Experts of a small language model.
Experts: 128 experts in each of 9 layers, 80 ReLU neurons an expert, a softmax router, a shared expert of 128 neurons.
Below are experts of layer 7 (counted from 0) of a mixture-of-experts language model. Rows are named router (the router's row for the expert) and show model dimensions 128-159. Each number is 500 + 25 x the weight over its row's rms, rounded and kept within 0 to 999. Numbers have three digits each.
After each expert's rows: "comes before" lists some tokens at least twice as common just after its tokens as in all text. This comes from a sample of Wikipedia text that the model never trained on. Tokens count by the router's weight.

# expert 58
router:544482507488497510496498463499505453476521527490455447514517468484481503485500488483463477482518
comes before: " |", "'", "th", " /", " ", ":"

# expert 105
router:502515493488517483498518471479482494487502509536421473499482475485503458477467486499509504474522
comes before: "==", " and", " ==", " of", ".", ","

# expert 79
router:529519525490516484513501469462480446475533514497442485528544474496503486530489479479494468494513
comes before: " |", ".", " years", ";", "th", " m"

# expert 126
router:500517480473531502520520498500514519510509491521490474523511490492494503524492479508531482490492
comes before: " ", "|", " Party", " Candidate", " Team", " Title"

# expert 112
router:532478562501518528504521439464499525514485500498422476519546508504524530500466501485480496464514
comes before: ";", " |", "\n", " (", " =", " e"

# expert 70
router:505517495510516487525521483483455494467530434522465494531500489486497480521489493509499482478506
comes before: " the", " a", " his", " her", " their", " an"

# expert 98
router:524490512494520496523512478509480495454489444527472496494504488486539482495518474499489500462536
comes before: " ", " the", " a", " www", " \"", " an"

# expert 59
router:512487507490521514512526496472481506465482525490460463565520487493525534510512491503512489458529
comes before: "-", "|", "\n", " ", "    ", "The"

# expert 94
router:546489531498509460489513436459476468483520504530396461513493474501508468517488497474492474488509
comes before: ".", ",", " and", " in", " of", " to"

# expert 111
router:534512530465517504524510500448480505468530479536461473506466483491487477499501501490440461479492
comes before: "==", "The", "|", "===", "In", "On"

# expert 35
router:518486519497492475493544475462448446462485466502461460506493485514518485500457478500477500501513
comes before: " be", " have", " ", " not", " been", " make"

# expert 66
router:512459525483529509505565479462486456465489497515451464556494475486465485528482484489452481482502
comes before: " and", ",", " or", " M", " &", " etc"

# expert 23
router:517497497499518498527487450448483474463516490503409496514511474503502476496475466491531467466484
comes before: "ed", "ing", "s", "ly", " to", "d"

# expert 53
router:524479522505516505535523482471485479497512514507461458551514491501514488501482511483475504488513
comes before: " ", " 0", "\n", " 1", " 2", " +"

# expert 109
router:541500537501536512494544471431498516477504532494463465492548516481470517504491465482491508454522
comes before: "\n", "|", "---|---|---|---|", " ", "|---|---|", "|---|"

# expert 89
router:510501536493518506513500482465489517461552516486395465521460501489520510527442466500498480500509
comes before: ",", " (", " is", "'", " was", " and"

# expert 49
router:510499553474511488511512455464499526503547500552433487532493478511530486494499472489489490506501
comes before: " was", " were", " is", " are", " had", " have"

# expert 3
router:490492526477539495517516492509431476481522490535424489528513480484543491538495474446496466481488
comes before: " a", " the", " an", " to", " not", " been"

# expert 25
router:504488506509505516520521512483507495472534514548474464537519459499525502524503480455505497511464
comes before: "|", "-", "\n", " \"", "=", " (#"

# expert 60
router:499483525523487464483515479490491482485478497498490495551484479492485491545502463491502502494488
comes before: " |", " of", "==", " to", ":", " =="

# expert 5
router:506506505477509512531537465461488470477521521495435490492524501485559518471450491487489493480488
comes before: ",", " he", " the", " it", " she", " they"

# expert 77
router:529505481464509470525529489484486528500533521498487492518518463502510466519524473480499476526533
comes before: " -", "==", "=", "===", "|", "The"

# expert 95
router:492456545460505526495508459453493490499513481491454459570496479480531510510456478501492500503497
comes before: " |", ",", ";", " (", ".", ":"

# expert 120
router:491516508450499498500493449448467536495503516486466448480511462496529497534477506470507470503460
comes before: " |", ";", " victory", ")", " record", " win"

# expert 97
router:540505549517523456515506477450468493485493501515444474496503430499505457510454474497496510464495
comes before: " |", " (", ")", "/", ";", " (5"

# expert 125
router:485482504484497491531509462492505522474540502545470469525475493481509495528489469506467483483541
comes before: " /", ":", "|", "=", "-", "==="

# expert 16
router:516511508498510510515518487479494500485538493479384471475484467482518464528492468496479486495481
comes before: "s", ".", ",", " and", " of", " in"

# expert 22
router:538529517488520516495516484483461468488537516499453474484506465502507501496490508472493477468495
comes before: " |", ".", "%", " ft", "th", " km"

# expert 31
router:521510486506526497532541471517456464466510522518485503489507484492517509485487459500477475479545
comes before: "|", "N", " ", "age", "aged", "S"

# expert 4
router:507512509513539518506503426463497450487465509545439457533511483487494484502485460489470495494487
comes before: " the", " to", " a", "s", "ed", "ing"

# expert 61
router:515480517488502494526510465461477502486511499542462469512484482481497505490468490485521479489505
comes before: " of", ".", " was", "'", " is", "s"

# expert 43
router:556491528510510507482527491469462480471512471512484444498542481482498481493507467491512487503509
comes before: "-", " the", " of", " Coordinates", " Binomi", " Country"

# expert 103
router:516475509483533513512506500487503448487480482508475453488532478476528500494459468433499481481498
comes before: "-", "A", "based", "D", "cooled", "up"

# expert 122
router:540504521481481476497519497496483483502526488508472420539498474484504492498477492483497471500527
comes before: " |", "st", ",", "R", "nd", " 0"

# expert 69
router:513497508474531437484512455465467483498542473509481525532516461482503475479503463500475468477513
comes before: ".", "a", "i", "e", "o", "ton"

# expert 39
router:505505527487503477508530472468481482513541510502411498490498481492514477522500519492499494487539
comes before: " |", ")", "\n", " m", " km", " million"

# expert 52
router:518467522477512495536538485479496501482499503504390486488535490482514522515443496485513487504474
comes before: ".", ",", " and", " of", " in", " ("

# expert 91
router:489505544460530518523543459481507527485517487535445494494529473487488520503470493464486495490528
comes before: " |", ")", ";", "S", "),", ")."

# expert 123
router:493474551479500491499506497491483526479528482503460449498523478469508497484488482472483476481481
comes before: "\n", " ", " 1", " —", " W", " 2"

# expert 88
router:500506482470539504531483469445458507485505475521473454544463476502489452525485458498493485497502
comes before: " the", " in", " to", " for", " a", " as"

# expert 14
router:522504506450502533520534482484507538473521488514474458481467451485528521519469484486460509491491
comes before: " |", " League", " Cup", " club", " /", " season"

# expert 57
router:492508529463540505488490500454470530501520476506451475500503503465528489531507488496516432456534
comes before: "\n", "-", " The", " In", " He", " It"

# expert 106
router:523481498468499538483527478488476471511515481504453471513495482475537484512464483482489493474522
comes before: " |", " School", " 0", " District", " Department", " Center"

# expert 104
router:532521491472537456531514509460482535485572515476410478508460502469508492515511489506513507493521
comes before: " was", "'", " is", " had", " has", " also"

# expert 76
router:504489508463539505546535490514501504468532511494422434491473498450487471529472496492483513480496
comes before: " |", ",", " (", ";", " =", " –"

# expert 0
router:499481515488512523536521497476499486496510505548414497511477499480522486475498479488501489476482
comes before: " of", ".", ",", " to", " in", " was"

# expert 67
router:517501496466537509549499468460485476487527490487475477485499468500494453506498496489480441474506
comes before: "\n", "The", "|", "-", " The", "==="

# expert 36
router:525489495481505507516525447466501479505518473517414507529473475511501425518486460480499479498497
comes before: " |", ";", "whose", "Success", "ibn", "AZE"

# expert 1
router:554474540475537493539542499462481544475522476509438476519481497495499483526503489476505476496497
comes before: " a", " been", " also", " the", " was", " not"

# expert 47
router:503520532480506488529486498467473518476541484509423478529494468506506464514483495493464441492490
comes before: "\n", " The", " He", " In", " It", " She"

# expert 85
router:508504532500539541556489468449479495458501544505451496505487485470505509503450490493472474500495
comes before: "s", "t", " 0", "'", "m", "h"

# expert 56
router:516515520492517518526517483448483485502531501523446454504501478476503515502472481486488498477523
comes before: ")", "),", ").", ");", ";", "/"

# expert 42
router:529506534477518501504521493462472471496515484517464479518506483460541523516487492475485483500490
comes before: " |", "th", "/", "rd", ":", "st"

# expert 45
router:491510532479513516528505477475507490513512512499458490512519454453524481523497485493499483509507
comes before: " |", "th", " century", ")", ";", "–19"

# expert 84
router:509481489458534504538545491483511519495533546484404446468524487462501520524469475500483503473511
comes before: ",", ".", " (", " in", " is", " was"

# expert 78
router:507502518489505482521494487462498511491471479520446488499491469501511502490497469520480487450524
comes before: " |", "s", " of", ":", "ing", "=="

# expert 82
router:546468480464482479532512482468494475487531520503464455522518472459517518487503466499468479483494
comes before: ".", ",", "\n", " States", " United", " Kingdom"

# expert 32
router:492497519528525467487496472477476471469512481531492461513522460463487516498488492460476505486509
comes before: " the", " a", " his", " this", " its", " these"

# expert 64
router:531476516483540493488522468470504538484534513512428463479508496470533504543480497499515508483507
comes before: ",", ".", "'", " and", " in", " Road"

# expert 34
router:510488502483533504527503433467470537484522513559449497531496458478511463476499481474476474493524
comes before: " by", " to", " the", " in", " that", " a"

# expert 62
router:536492493487542534506506475453476483468513485523464464480490484509504473509468473446524533483465
comes before: "-", "|", "\n", "the", "    ", "from"

# expert 20
router:521461550475518493514529475490502513486523489513468506526508491491524501504499511500507479476486
comes before: "\n", " ", ";", " well", " 0", " —"

# expert 51
router:526513480454504478477495493478482453523511479516444493500518459487465410521500477510487509472499
comes before: " |", " of", " to", "ing", "ed", " with"

# expert 73
router:495477538475500494507532444489472500440491530502481507505482486470508492461475507446472502448492
comes before: "\n", "W", "E", ".", "′", "=="

# expert 18
router:522474499481508475488535476475479513484475435507489443504484462477547476507476497498474491464472
comes before: " the", " New", " a", " St", " San", " least"

# expert 72
router:540481491499480505523555457485487515493498497519486486544516530476501500508490493513482506505477
comes before: ":", " by", " name", " information", " birth", "="

# expert 114
router:517477499494507479493549493463497484492498515506480448501511479474531499495501481493491474488481
comes before: ",", " County", " California", " York", " New", " North"

# expert 48
router:504506535490516508504509488505495495498495473530422441503484469504518495498521469492452468510491
comes before: " of", " in", " for", " and", " who", " player"

# expert 115
router:504518495480507493465532459451469479476497463525489457520472465492498485505449482492485488469477
comes before: " the", " a", " be", " his", " make", " their"

# expert 7
router:535507518480501504545535482491475436504514488501402497469491497484518478521464503480527502484507
comes before: " and", ".", " but", " which", " with", " including"

# expert 101
router:532471538482511500515519472475479510500500518511430469495500456491542498521483513481490516476518
comes before: " |", "\n", ")", ",", " –", " ("

# expert 74
router:506498506473503492527536498467470467513488532534443481491505473507498475517472476503474490471515
comes before: " of", ".", " in", " with", " for", " to"

# expert 127
router:505476517522526522495493459484505521466501480524462467479489477459517460500502489448492486494505
comes before: "\n", " ", " 1", " 2", " 3", " 0"

# expert 30
router:543496513450541518491491477467463484475478510522437450525509486486524505515499486467493489434537
comes before: " the", " and", " a", " \"", " which", " but"

# expert 110
router:528486522513511508524497479458476505457523482521436456535517451496562471503482458484497496467487
comes before: " |", ":", ")", ";", " of", " ("